Below are experts of layer 2 (counted from 0) of a mixture-of-experts language model. Rows are named router (the router's row for the expert), gate (a neuron's input weights, with its number), up (a neuron's input weights, with its number) and show model dimensions 0-159. Each number is 500 + 50 x the weight over its row's rms, rounded and kept within 0 to 999. Numbers have three digits each.
After each expert's rows: a language model's description of what the expert responds to. This comes from a sample of Wikipedia text that the model never trained on.

# expert 2
router:569456530568480448509463352469515451514561449517428496503582559534556535534475305535475507455491511528553523515519535602463643564497534503617542430463512398501460482489472528507482452523469483490487461491588487423556509442475487538402531501533422438531523484499498496441572555563456515510484517527506517448547519512509456459528543394460463468578487517494453500472471399547504493425521526476541505451420572496511617481447513511634547458537451481533551502491550534509560501415471496
gate0:540515403491597418518577500466515475550514494476600510500514458426603425580521477487531465561485356507496520518486412510512485509533597422482481511430503593504495518508494484469509464532569488447496450508537620509519450552518504489521607499539441470564559471400368474509532553433478547487610435531476511562424447562502540450477446460529524530520484547437534513468413441508420436457436505459496516492467558517493493546452483450480501541393642457550525550488553520521481443452465543
up0:446584477461477483498600405548512566457563396490536412510492554550510516434573560486441437528496575469497589396532486460493537522511539538424440576546515463494506529513533521400516580559449485617557593568492522482553545508463605559435468504520479501484404487532526543563473502474504497559417465545470581433542527398539541490533528522465552561479507425563489475554453476556475523566456506538617460544488504558486416402491486446568531543496477540508559574505540510484524509516591558
gate1:491558493519417520517556436586467521467482535533482455567543440450430566485532537518496538438455458543469530581516485458508488541471566533590561480591603468513505507488430525549482375467568559520502580460539464504489472463446514532437582516507514552497551502449449570449472550514525572552447551514517580463509580428485546476468516493455532466596428472468497395360475549421669558543540468609503458502472608502556517593488507571467519500525492531412488532513488467483534530464515468
up1:505531488525482533487454561488550450478462433466552527532505571542505473416516550499475521475546441374600564467451408556477544430527485444493460552533460445443474495425419474378458457503552524496442516505502532503458521465517396519513544471529557428455482469465532470511442438537528568428459435455453452432521478468509479480469599474520488553406320440622510530469479465507549482524454489448497552460414471406494447541460514452554462513467484530438464514534535492501419487407365457
It responds to: Punctuation ending or splitting units: periods, semicolons, colons, table pipes, slashes, dashes, such as Ives; in bios and 80.2%.

# expert 40
router:483593498507584498484417363421490521433528502599562464575546438525539449555485488506458461478407364523496510448499553458557538536403489469508508513525507453462485579456450535468531542492490528486450564446421541490495584548407486365442547551565515436495534457491435492473522494497420514471507492457499404481428509541494454422521530503454536565520570441503466480388465498503546496516459485472521595492538506484521549386516470516622540525501537453372503491524503485454581536450443476
gate0:532522509540524512474557465519551553459466495539484466525575505449521506608426424503507489549506447459553525436588452515523457445372485513480531420485524410520453501507469556482502481481517558523416546448508470585429494460485470454518464548463481578428504452410444521476640443505473476449485533500533452454444495530539385449431453487474464498542418474519576430403498452532643548499558449499540494498443411517530491440592503469449490511449407470360521435501488492446522496474520385
up0:481566504517535521517467498494516465482492607488408493546460539428527583476383538490535529484489540588472520513451517483523479497485535404484489548451446578481539540505514451581443532546515544455566557495577555458555475513469432566485535444458524530471477550459477461507379595457515599613553477441500407515471552471525536613448561532564533531501590556441480532570490554527536459460517459549546543511618596590433596540436494506529560506615456534596527514516493518539504470547493546
gate1:492465552443529524517451397480538513527512483505484469450580531465525510490490387431514587531563574500507551465537474553588578552557359498478488443493433577549455506506517456476572492477592497470478554463451515537432618561459448468437572489515619502509468471453532447525494419536467416462524501463411527517469528540412559497434592530476420463465520577464574518410592541426492432484582480488511458522465508522490515433533370530461539513502457534542481484536526464460476530471465609
up1:523561541487495503517454504586401517454511523483486516446408490497514708512449446559434425473476528568492423451472456588504513558507542595462458511524426487452524478560553517459518542495501415511567402479470536564458489447455463530511474482515428520568451430474523572461480478534507376468533505478372583498506467483492449570484507556446535567400514588517488567464539561410475555443472540444509458555542503524486472455588589534536477580530522483519466480517516567505429495552465542
It responds to: Commas and noun or plural suffixes at word ends, plus time nouns after following or next, such as -s, -ations, -ities, years.

# expert 30
router:476514462502544449525467475457526395531493445511468455596572467478531534621491470496549531514492475509476559485489495506484483476455499383476469473492416516443483506482560467507530492488465520519465529477518526402487423548464490517477502558454490426526482444355474527517488556447356467489476463517524425447589526543563589506544538431508491484539510488461551508456418539570469578514559458384528670469526510396498486422492410470559480578582523572458489552485501519525555608470407517
gate0:592544508568455408522479496458570526468468477541469486450468527572493447517576468481557529479526555467493475497420459493496506498491520453482535595486544432434433445511547522514495469543460521553503578541445471557481427492516579408440531440498461433474533434519436469522462471481513559388533582500565510497522469588511511471589454622551558585484511481618540406471466424484460568539560520543508555519386458508457541482529550519565423570472462516475444483489570441562435594447627527
up0:538474406498558571495506475517439487467505570514508450458443426577521544503562487450444480538516513420481486478505494476464531486572550460587577445509435563524392524495453464517519490603582619466497524422451483535495447461472424389520414477464430506545427450561507518477476499492384553460445589518508511568479503529513519437553502499415409538448475590574428508545538453491438499557435477509400495461545476468455488454507468517489533489442382500566430531514450444474468537576467616
gate1:496473449461473393530460632510603469479478504515446492521615433392578561518476451572551503562450434530494477472461344472509478469492501457569562530499515576473585486448498509458555534421399483496534421499454413510514504485508511508422484493548496406544467451471450550506484469509508478501639488420502492449533574448476513513523545405548385423535500526472563489414506546525430460514577501496516500496496454476512477471465402463534449544516532534581582526566482554504517585473506518
up1:535485471418451569492379519471639438420584516452430524449517415579456513493573464482512563463561511481549430511501376616568543477455495473510481481528542485512545523555537502499539489539466491506586480504399466481478561509573535474431460369576521483508485485510471558564561386407503412518520482455473467437553541486492486504538539565441577508455474454515601503428465501484543434530583555475561528488463480516526441516615429443497506548536528517437458494520486521499580541471487510
It responds to: Commas, month names, and word-final pieces like d, ed, s, plus age in birth lines, as in "(age 75)".

# expert 39
router:504465498503538478468372495484467541498532457539502419510545396539500529500515301497523528496429487531447545543567562492472587521465433473465483437478515393521412531488495645514516576443456467498458446493422501419511427499455513389365526525507527515549503567475466543422556516543509503529518547483445481459500556507451413465491530546520484576488495491485423575474469468486503514512499451487480500428492494555462518360522463530496504561531502453499541602372468455481516580523558498
gate0:544546509541446464561425520553434492575488530566457444558531542446497535521475415522543464556404416461527505568504534497420585464495480590476438514565466483423402549573464479455522590466432498502448463485418571527445409473426505413569463543494456463487565548457512461404479461567498504511597494437513555489535576554480401538514500447477428479424490450492482461520482420518562558546529599489557506449545587459474519472587503563452416589518456494499481546518532507552524584446483479
up0:585470522487555552506570498469529485473432483479443467492509520508498505567430585521565425503490600479565498463482508541531445426563525466489487614486473526446510452469528460441538499465447535525470503484561441534524517508535463495439501486522465520424497416570478514594527510418492557483567428594557496505526410438539514570478583509530481568443618491430531448528463541544462499478529427490475525570457434540413524436391535387612542501512528591516528495456508555667463512409539472
gate1:435532480543426515460559461500455489485493434487536544508466466478441494510578486552622487494458480452567520570623475565470559483410527482556466556582477528542431484514516570523467547549526513445539526498405490524505420540524539454469526506482551517428537580514534437577432585551527523482427445465520466523446501512466612460433443552535539465453483501562568441491426410489452558579509440411457483521529586516431537501447456436460687481465475530449555479487469521538538442442428484
up1:635494614524461453478471450524449531523534456522523525523445443592421424509522471477473548460498439498442462515523561466523444435586516540522504460492535471463440486486513455595553550410465418529530484525467535531542525539619530434440544507519577435443500502571532523599493481467546486413519497564464502556446548435523516517553513484543404534540504546404499463476602405526544493521573560490545585443520504497509519484431578657411480544496588411513512439481497463534515543495542489
It responds to: Single digits inside numbers and model names (M.3B, Phyre2) and short word endings like plural s, -ed, -al.

# expert 38
router:602539540582607452429409434504547535429520494531590505547531570530545477570442483502502443413454492490416556542588574532443546550419559558549500504496443456417506557470511519498554495515495517498432556403460453521518551504472484324494478548461498471495509535531447589513521469559476504571503469570461551479385518545458499486573585459497557555583583533572486465464500477543493495472446510497604507447408474414531581442507426515554484502479490504447508507502521491475589487504457486
gate0:530475499581554493495407599449512449498472471465605476459473637512505484501513407443488516464478470556437584554509498533430526501525449573436539608468495506515420458548374449467433494508486460529478472453512441431470521405494528543494543499470523494494409512587444518457608497492465532370477469535503579613498522510467463457448477494491494494412508449428427569536452501484537463473511605454512520417493501471484484402563450518520470462609562519475463540535493459600517481502560558
up0:547471537471537532468451450508450432395495526494490514505504518458512379524553463586462460528495550506455546466465447557373471585536504492565433481494488502428434514518447518484539492452546374548474505439467462474530544421515597526535573401494419558452503593534519515487572454561500475404561413521560492438528497562394418444534489476481524438512451467584469567477522553450545425567513564516478521503442513537539440444524494493477441528575563571508528487567491454580561567552558420
gate1:539528507512428525459493528534440545482458542519535490504474451570452611631493555528463430563447490486395501586588522515484574518460494453526520485484486507441555518444515533440461548396479438531556603503444548520464449374558469460511462496512529521426459571446567457436478549501439436552537556527490507485512586470523503518574552499441444424556457482509553477488458428531514501523470431563445504487522498442536615480415512544492455668460526396559524543470526570487440534546549518
up1:568450522531437450515518565525554548473552498535489467528570569499508429613526505452447602551545529484393533534409567487531497436494410490601488541563420499518463465518568511501417446472472580425490562607493592445552545427604462593463458476447504478446479492469596423462502507570432432463486569493471460568524538458520496566539440463554475491567489496507516422511549560501479469583530468536467558542597545500464556534584453493508490526471521497599453480443557480553514468468519566
It responds to: Head nouns for organizations, places and events after the or a, such as committee, museum, School, station, Championships.

# expert 16
router:548547507474484418534497465485503428422501452580503536584487437526477456532447402419470522514491466463549510505518561543496485469486580361553543466565439479467558489484477441520504540612403544490454531455487546554534525571475539530546453512478470422512611535483516532483496552547474536506524422543457378428510543527501525555570502476407510520530494450564459453443498505507558613521477471482497510454509473377597510543543500650513510454437464443410511595404562524468523557476486531
gate0:474417572545556471513482576495520482586478521491496503554496439487505453458579507434487470542461468490587530491432591513467500550473461535468584550504527549537538437449530456436510389485430521564439482536514416376449469556488459535489547558494504587487536430491530502576491546499523537490404558455500526534484482535503408534432419482394443468541473528553526497531454445531516531420451500577451538448458555519507528550467383505526589418579476527475422621394506452505575560490518586
up0:519441492486453541528446508505570568455479454515377492479519504528490433505567549454544509560507472515466485464537543532537509541579540547518482527530548496504612488477584452420412478508427514508508483586574464398456544496518518596529480479564527547484544507583512588493496487543478548486422360467498558489499458488510587519405438432473484632498596483441433512543472439478538486566496550601571533493477489551560485529440379635482502479454442458537515530392505529465480466451528532
gate1:493469559430481481383574425546470546477513480477480473487450497494524496522535599493433555517502489530516535571467479470515532482527512485393483569418504534637588571484488525497454463427407571401485569418609453517571528510479555567562537556554444569583561469449505484533449561536427572492457483466506470419534480489504561510548464459448561549533480442487464504438470503538466507526373535415484605494479477501486547534453451574474511517501555392505533521403500451498561449496553579
up1:511485435539487495388538465584463515478412527553464589506472462611442507515502530510521564497480426453519419472539526558437476607470463485552542616421504534543513579405575466513521531496475457551531587446462491576526434529455448429487484546566408551446555503461541505535444577513491513504516579491553549435503541563493542511560454456505471387459433492458532551423549448583585556502504539373549556500466480461545505421508524441531511596484527465493560536552590499498501464553465508
It responds to: First piece of a capitalized name or rare word, often a single capital letter, as in Sin-haraja, Pic-abia, Ver-sos, C.

# expert 0
router:479546563491560475411461504492493438465510543523493391456521399547468558451452555462444485432466428510531447516503509538435511482520562441518441495566491535523503438414572533532611542535514444393483533519530486466394586518480552539490524521506408500596511522498408536532514539489411499508458496517514445431484514521493452569501455547468503496622586602531473477526366481516488587512600399493601435452460497482497395544520437457558602539505467505477540559495482528467534533507550486
gate0:552489553542549485397462594426511433493501516458518455496628487561479452417493557558515480448522530514464507513546445531445523501435488610459550537501536463523457441506529481527502464513539428485476472493512439408472479495541562476408611500521471580465534451549451542471546546512507501455462603489442568423434487385509443493502477465485475559463373553430411421471432433492462543538589452525544508397374480541543507508486504534476583457555500421461569501469513476459482556567565519
up0:505503484511521512518392504492554538543443612394378457575457482558536527474510536496542475559507401447530556501479531477524562471508492561460482535570484529525482471441496537496448547578478643548460557511513510391567509547549463522425452485517550511567551581446506501519534432380473567427417462468460505538501554556463445513566529486511493512459455526532467503513454571480455569435602489473520521552536508443468550551522458560525526437668556574467471515480485494575513480498602562
gate1:569464480505519501434394518506523539561384529486477550568477541452513475425450455501429463466454461492470477610472531519599552425560520434552561490538637433429559468551538514488465507519456419554567569521532501523456498406484536555473540510509444477492580554486538529491474477528461487517556595539455451519605513493524491579474573421514414500499461493561516458577528454426540554543523533471540524473538488508518412456553545536508572647481515450427519417513502469405437571472565515
up1:494534524462529464472546522578500463504485513574426484453468510424435455584534511492520601576521499462450509559526440537435432558548496531464643555488386563527464497456452558432465473569511425398502501494445557492574468465522510491515555553415547541539410438536501450496441466504437570539590465498535571404395495538492522493516470479473482456501423526378449526481435507501416524453481453427468500481465519491605466457455497502452435561541584551533554534535490453544399553462456455
It responds to: Paragraph breaks, line breaks, hyphens, opening parentheses and quotes, especially before birth dates in biography leads and in table separators.

# expert 22
router:471536502542498467468473497427511467549510498552467415504530471497464428515454552466479437504492451501517494547517461533519620505463532437453434482482422456453573436498546578524603491511495425415479488498496551458478547536460460497509585506471413457583555513479509551494495485507474576481543488502469509450540514511556427482467471540473577529627531633521454468501372508524564577470586427512538477436498551477605426483436455419470536521582474472409528599443450435613539555413425524
gate0:548562504542505474486475537523532493494508440527425533558519428569600452504539462517552493545501447469360473496491508415536499489511477521400529457514497469492508422490509518433504387513596447477497559494500529451487572365543557541413559497551541531657565525545522517522471490568574521429460521594398527473565498535566534459514497417482440542584394578488422477489533502493428538462526567476498508469492420535513426403514463460440561586546514504481559517563494516499432536539465507
up0:534431437463565456524543607419439501508539394403479461506479395524545585545512531558485471478443501497494566454525541457463539549552507525521435461479472511438430553560531504527461505449515470521380554464499455594506580489589504534475563489446521550611446524481515567467483469588402431471391480427491513556531482457439538487469523457490427586508521566485405474539519459556501507458487540497473493465509479579367424485475502473606506508481478452462473495506476387478529494455425583
gate1:507500424414449492562586520526534485518574573508448490538540532457553644523563533462427458518480444482550520569524492504372522510455448481467511631369460517488476529560475498536548544566500479496532497506533508418550505500481455469625562602503424530490425558467527465564427555521443493487535520582495514410476565545502602481544426453429553525474512562470522383516483456559561450431533581491497525448524533487479489419459493458439491441556470527542523526519471502546471484514460396
up1:512457486593536459529398457563449544540547488511472553583563458461480507517648464417483508465522526517503508431416586510433517412539440532428405554513550520460480578446506588409573460424511436491481528505511494454480457517534519577400521522542447408551534474491457505399481512480594464515388453507433437541527508467584423458586505583464460416478493478550437464453530520456465491462516483492483525410537463496514502508541438428426504581532520533537529423475561497507471582493526479
It responds to: Hyphens and dashes inside compounds and year ranges, plus line-start list dashes in see-also and credit lists, such as White-tail, 1895–1901.

# expert 47
router:530538399490555500441492470352503463522484451540466351518480418512527486532472429534513474497478464530406557487506518429520489490503497504428554570572509489494459572469468541485524499547428550478463515513552493507499517505453516401384530586458498521574555570487398493494530532471500545562532545485412483475468522515397414390518595528514432570510555464479425472492438365428519469520517510434524588430495427518488423431512490467577498538552551488482502527468433451500541517388519507
gate0:492563411524461485445532471516554499499442567526448501571455536501411493513514481600468489540473500498465516476529483554531509585409532591482490543514489515558525542549403515582467424590561494450451524464564587520515417527495462496530470561503549507572521484484543494371487594524432545409535543429460475395473432563591494405456494494489505620585511541491471416514513511458467498552473432556549581489539509482508508610476481537494594493595533448432493498615521456479522478436555470
up0:385537419479581568540497550536498488456537448479484440531487501570446450452438517496481534476511488481525445473493502443547482550518441412529479560519483480459475523417514503348551432501490444536463457476531516528547596481464559512436490495527550507428564502492432499495531450490453403555394481491529512398569555592480438521475533558450400458385467573452508497515477550478579510553635492474429449477473439403542419516477426470623534513490510483502469500498508519464514507410407453
gate1:575478468435472475487479467482515408440579461615531481419548483502465473535572495435583556542491479468544545445483543457442600512582435487432522557430453446418516629418506537539528534548557431404600455488496450528547514460531484447505538480487440477582590445461491536493419472472469483535464561464499499525458520431481489508582518498424445480540498544454575499498553449443617533513527548453458552580432537482477481503415537531516532591515462578521563533490535436426529446506449583
up1:506435549507440469484557479491419428450544439530543491463595480564525435563552459540606573492483441533422549491529407553501437431496505522536514507465460486571487431522414489435542470464484520437529486544447559419480540420477510493474476509491477530596417479519486574531578554515491457379498588501406491496499538437384515404522515473465505445531513451604512489466579447475550476451582485433407553469507557499492461529467497568479514625485494518501468527528509517529572439545509361
It responds to: Word endings, mainly plural s, also ity, ion, ence, ing, as in thoughts, Eccentricity, confluence, develops.

# expert 3
router:515574480498486525480462507455491475431535555545514518485426575533512490533415410483556499485485463533530498487529572519533608526470524550466489469523475461418492507480560443520507429429494498456439512488380470465516512493494471481379544523488489537456535524471451639458537465434467489540534505457477462507512526512478472425538471457456400528556467557498483404521473451478469490351504476474526543383507485451554594490535522582701533455457403477386501545435570538563534497516575495
gate0:635507504423483524525520573435502467498515488509510572488494498516600529597478493488467463517504455453540602504457514506532485481519556542468469377462509487421433381533580510479487539557479486500492588491565419523425503599548584421371532465494513599560558537523519526548490539539461510450486509574496528595452583468467535430468497502432448597522503591472434432550478421571487428459580559485477577445504529488520430522537553450501455558464495443496555496552502439489544550555474534
up0:491426495439436458537454481558446503565438472445528510508542418456513544517437639528418545447478448475537513532450542483558528465484530499492572532537449466558517424587545469568479533522512474572441443431595490620501544517508496461518472425550434571533580429449577516484527423565485563415512552513553562598426523473522510418541508500471520405441529487467509537569547577574501460483566526458468514531489496458500535554631466471532531546561509520441562481571439430413488490445477444
gate1:456469390480512509578490492559533514453543437470611512487575538486522431549442525460485514568528424526542529492523456563507443521441469602436509439533495465530407520566480489573579519577482540386492441523494543494476472560527461528412461515462476538493468469516472582593553513445472450493525472565481552532482473567454487514499405502566555489456467503498427521449353452471360440541533586486475481437483478504483500577551543495494434477512544395530509491403426484545631482535508557
up1:596600443517485507539540559465528507511500502507544554468433533472437490595464520568397468476539445512485495566564482501548457523502451463539578451466513443489587482483488427658511472466543535490494509457473339454516470516474536410509406469573499474459569484494439523485509431496571541536565437533462523471548498558505567475470441468512432550511454555531403535489500481493578536584487443535376444484447439464515561579466577569553467523438443468459531407540538482447463463516582532
It responds to: Closing parentheses, brackets, quotes and sentence-final periods, often after years in lists like (2000), before line breaks or new sentences.

# expert 15
router:491476504539521485482474456440523521462476542514461490481489600549566500468421443520532525526465509525574531581545517486435604482516581550515448450492486479500559495489501461493455491499501475416467527469409534428504479547441471491319545526384418517469569471474432560445499432429413587541574533511516524513520555561460474453572488440508429508559459446489494409514433459581461456376518455492552635462519500507584520495466476508609510512447389526464537518477576587539502518501528535
gate0:520570425504440481537517463457523534512568468487614452536560525594479417481460473474556563566539389544488529432540512514491506509463622505483561467459525551623437440465439520450543493510462435504473464528512410561475430566526492421442531517527471534506467455521459487497482570595458509573565447515534470552539581554433472466533494444418462468484466446435468470488604467506494468498430552496454561425392406500553469522459507473490526482441546390508475502431519571517584534394562536
up0:453477482403599456499521528405521519481545486562410483445463505442506533534578527472497511491525591484507462578494419453557479419510410439541505540499540565389555465482506518544449527572538480556595491445526443476533576491485451542528492499460559443453469475458417403551491557508500532485498439437547435393519429534595485528504518524506376500470534508435585544488419506511486557550562496534531432473555575544539468451474471544467415423444413545509506530610519506457413521497563572
gate1:563428461586532471562598399521421504470492521536520520509514563552476509538490500543467435467519444607508490535426436503510457422540495526426419481435387605536467503492517491441499487479394563494536490543428454494478594497495423540436499519404506475466435417504521555474574472540591538524487457614438494503515530478511580486527525573536424457441435529460495450407478500500527473514489510520519439557526540508458646572508454483521473498500520648605457454468486490527500456457513544
up1:441369583499593681492526420505539503429546454576497531503549493484537497444556484512482469442450476422544518536490494441443467584492464556474537543422444512586384537534507507579438484495489506474409485493508568548570511580513479539552526448472473475533406487483624538520462403523441467422542495448481405499464488539527537482498554470468544460486441446417467460506514436552528447568463559462569565532443474477480470564572547458491499540542477511543560511440461474502596542536482542
It responds to: Periods in sentence ends, decimals and abbreviations (Gen., U.S.), heading equals signs, and recent years like 2015 or 2020.

# expert 20
router:566528515532538450498492362497600495467450445546573531548461524511443547496433474446487502488470481512439581504551559544447495503330512474579527532566436422423568484420536511516547557534452488450446504495511563481532473512446539452523512544492458424525524553502479595480610531554510480575514409612513478474474534534396522594538490454468509581530560532520500469420488483549480545459500439501517537435432425420504585438470484575538482531498407511422478495455549488548538591471445485
gate0:488363475463465491458587497479497459481534541489493568531453474547529480494549490493482497574463466475399551503532500517490570589546483564465610482507486539486444463522560536461423549490441432501559452506458584478454549478510464381488572527473527454641425423557520510484456508472443510533560462531491528571445486528578524538456553502513494565461457461397558525489345562479397534434539456519481499531483441525478478487442441498451669591513525456441527522452523488534449462556493547
up0:524514478516538452478555511457451479425425550462548430481464549520562497502519493517447530518535504456449438365513423595506511519491449582567464479527593485560456549537399502471478494537384560511609500518543443373419494502520543438482539486529557539534477494505508480486462529440479596559414578530498516525519563536550558427425500597528491558563458499429476517586472447384544445510501495550542589414572514512470529509487444525494444553488483540515519437544446463427426474489602554
gate1:487563546484615478479393433516570530453544420486479460456477483519563586538449473446506594505577480444496521533498527529517529464560476431486501520495501522456573473453544480519479502370431499367480511523506590559527611477536521501621395466468542524500405421406518507444508505548468418502532535541505468466503532553472549474495472562573536520524492475511525543517517514588505532486557397545479518606539442533466571340520523500496495430452475485569401528535527526455446450521494511
up1:529533539480528523479476518448629541493535521608489620539526486483477530558495522479475592463504479555467579469504499487489555461515481424474548534540472587513510619461545487521405519456552525493578560491505522529512540500522550486586495514424545472559494582350505459494573566548500442487376499507457533459643546511501466552454472521462477474541531514489598488572472509554509528622479467489561536537508437576510453516506554547373548534558430386568505515558524469425519478497482522
It responds to: Capitalized role, rank and title words before names or of-phrases, such as Captain, Commander, President, Minister, plus war and Army terms.

# expert 42
router:609476522426460442450466465501584494512478495566444461596515518490566488464589499466493428491460470510491543528545547472518493528457541543494496460520420498494490487495581550467492508500404594387462534454494483376561518568463440546362546515429401516573516511469510479534493475511449580564510432551382487428451561506440506511537535470428522557582498476511414486442462482510446590432625484450563555511512499497580432521434452489472501543564499537443505570449536484493506575530528580
gate0:529454546424488554500490539456492541520545550549382469501461548483552550547469473476511495552526460529515466582457492515446606573600495525462546559546484442491412447526504460578503568457469565447527486477446548389574510491566610521517527391543513449481473520518458476494547350492547499459506481600555491497430467532535465523551422532556585526515431533543497489526547382529474600483545528504503526498459488469408574460467503559475443557566501486438477541527555481501403471623535573
up0:404475473533447495462486457566455497457486437530581502539529465485467528392457455492419530502472575466561474433484492470492496563463492554567509457583534596468579562470459472514486479530519418582456480443551473558447472494491543446487434555480523567442510438450410550467431532536594515562421488347595577462508558410564427484476562416454518413480507497575468487498446519506488479567535476519489515468528427500508533645493501446501541452446497451560493449450567556511609527478493508
gate1:502374570542417507579574488625508444477546472497443567522484452489462532447492472542547531458445473522460535518555495491517408529512555442477441418470515483493493584563556548410454490381409502513452478551536507429550519526475541506468451541427479470558525523461475564562559461456557501594478378527505486424551463466476455616505527489469481402503545507451494476487515542513456448508441440509587540561516483493563488483454554444404439531423539525535629518546529467470493547543482391
up1:349542455522483426496401481500577399505366480503525401510508452377479490473461570506557478491506521450536508473456494523561581464538502429495448398492574460500502514437593473480571587508582410517485558481494483598451448522482430521492512469528460515530463444458562524448435463467486400468506479518554393588451544490431469559418472410454473527482533503431479449509550558543462478510529502538522486581585461471545590543502499483589506491504541477529553476454525464512513436431513503
It responds to: Equals signs in section headings, like "==Description==", and inner or final word pieces like ed, ing, ated, form, especially in species articles.

# expert 9
router:483532459556524474496471500470575392438504493519461485540465536524580530575473440460579410437396470476449523553538520496561495543409477547429486500572477524489533449507511492539416497599486623499465553444409419537523606514474432518476501516397466512486526462476512577438601543649466453487598429523416457480464517573488582531447542531512543590503504521509475535492476463467501581508581522495543456506558470490518534468605455499560542428590467542483487527487505594492491438508506540
gate0:385531482458509492462521589467617423460594549530580554574466554500608540447511556563464463499494486488567501540493502528488553541502437465490519640456492473541545434517458557470447466589525491564391440471434478568525568483493509497470517507510599398452524491396381559473523494568440561540531504465492506448456401597499540500428443552426471523466520513504567505498534447532545513466498533492451470544513409563564470515472489498486412392585513497480484502511483560494514437513445505
up0:463564504512501527514535587503557504520453443456432497618554574512477533601474529535414526482530502420599471549505501515479512606519628478464445583462556452573548523526481557489448520503480538490520419489459496592546516513440545612423522526478504533471528456440490519462543485547426423534509505415539428557493514545478547499530507507530561518473445511496565492497595453572543399512465462471418460526521457533463353515551502535555538568592433449402502462471471606484463543425492482
gate1:501554475519474475505534586541528456420474518510527529494451496454524532604471526407588391462505434484545554496554482499376505460520439518493492445493570584449516480398586450583521526526495436448434466437486433498526630504519506542554406527459479475502578529445527551553459471526502457459533510570562464448502609573449531506433572517549528485486464572512425509628507584586484509494471575497490459558525409529523528449518469511551550467464453585511452505524455513556540421609528490
up1:625625410527446519561514516567471536558492439420429421415521489497552520524545421479498510439515491606439584458511535486446530489525482501533458579453493508450418501454518430562581491465511478541504489627487450480498541515534432567443475485447461411537440480515509473496492513427524587474498510457458464438449475507406462476396476585557573520518403534452525501456488519554516477486523674546594568515470545457514498510505525421525566564527508519505440509596488527472486470506487488
It responds to: Words about songs, albums, films and television in arts articles, such as film, album, composed, vocals, chart, episode.

# expert 5
router:434564504588481466424482505423519481539539536534476435506477472526414385500428519475447444476473453508474509504489455553533565502460501411436503542537470522521538466489563616533620502529491444339473526496572556509477548544445409496482511483440464457578516503476474550455540527555444540461563470452461435452524549527559434494442490542520552487611534598525461502502410526578515549486575431516534495432562500459572521541441466440510636491548470468430539495454481488558552512394454534
gate0:489446518497555504512452467458513553536492512540490503471470588419447542428426418393483512570461524512410484512470489492551475540443454406520446518514519555519525546534508544517461612493447490552486456503548501624543552438491500465581454445482477421565499549501578450517426515509498554504610484559586385532590537423495566524434557526481434437447588489514539590537523535515487501431417488523596485557623486596482525487476465538555475460496443466472503445450448529486556556415558528
up0:551561488535545504514492465505527479416449509531509507454629486496396495509561452519451432523501521580503566477432524469377443519466484458554579555501577399506456470414506403460485473540435514414561591513433482524429554496479595448467542484546540545499508475500491503512507522511574565507571517467518572500437502448484507576511484515483503490528426466587516345422467448526420496491548484562513502506395465510514533516549441542523403542516492597593503460522556449493477585586521411
gate1:458566501540487382497524511440474453475507563584532526584573500507467500466526528550510544493459545523544475467386491530436522512484520454462484525541495504475525547516530485540436453404413477380501469545616580524559481394397531520472503523512531424521546539530476463551396486475504474413484525420435379435499547483422390487430595404533503504591466521500575463487511488497520450468540514395474497583446461442460511512459523500464545563562486535490534471449501501373459506437461468
up1:531551525500427557435470560489496494517618528436510511455538495521541513492428497463442455526482539517551458396477470529544543514467489525493581510448526568465529480426453496443570531556526628571576498489509407460486532552498546346492552495553545504378447421415437429502542480535459558511642485499488507538493489505509492496548486562447495527463582522514535532482540485533496423530482521582495545491508489490596493428501419370555458406511511458558422474534485584536535439594552492
It responds to: Hyphens and dashes opening list items, table separator dashes, and line breaks ending table rows, as in - Alcaud, |---|-, 1870 rows.

# expert 43
router:461483513497542535497460463457504567500514484613466441551563482583501536544475492532501506479453442524501570469466526452564522480457457460442421507573501421434449546458553618471477529452472566465397570505501536469545559557467487433440534524541513422490478422488502507500593436541458505515539467466485427453513526533492440451503489536464530494514633440432480547403413519492430539498538519441500664484547489384495549392518503458613523551519534504471504531553544465481530661530485500
gate0:423409453504498429485461446472410484511530543506583614536430507495403543550475499514620473537505511430506489455573543556475506403501503449540522474477552452496482449554457554398456491457501530493335509474485585525523538542443488521484471502485553428513530612545499510480468427496459395487516474431466465506447585466551412465481447491465501522490530437567568561472566467548541475489568423530517471513544608477475576409530602501616485573514453537537507463485539486469478553493455475
up0:472527485448460585491412566325592533467576502525470545422477477463492481445460568423512468454410530484507484514529545479468431479528532523481466455560454480449519466495464449441413504507518448592509539438474467436525462603581552554526588505560440481563568518501432518468425446534484503467561420523485607415520438538483485559541457475498511512435522520527458500581560552480497514490540640417453437474498441479546496501430568415545539495435476490481498473574453540553521490553475587
gate1:506515476429494477569501528500481563533522540460629510550519456557493537497433519499454466473549508506517608464540512489500617432483556527494545552493450471422561569519475548401540452404475526463510493594586557506511557565568403574377439507467564550490461469477510477449549503469506559567542520484409529482391408463512450548438553478512540527478531485522564577491525482471541538436527415484464492479550525470552521478480482532571565614455497411467393460555602513531414517503452463
up1:511529434516588508576457478550458462469575537391580502579541577510412519518496468490474501569451554364507497408508580548436503516521605529477506438458486484428453453614539491597587465496565451469505526499485542564490508537504476471499506475506554550503470495419542505415434454489408431401457538465500485547379538518526508448419519447452590432500493585542495438509527429548524447399558527528519498512475521534544508445488537464426584537552496493522445538496552404529523509455494449
It responds to: Commas and suffixes such as s, es, ing, plus verbs like included, including, featured that introduce lists.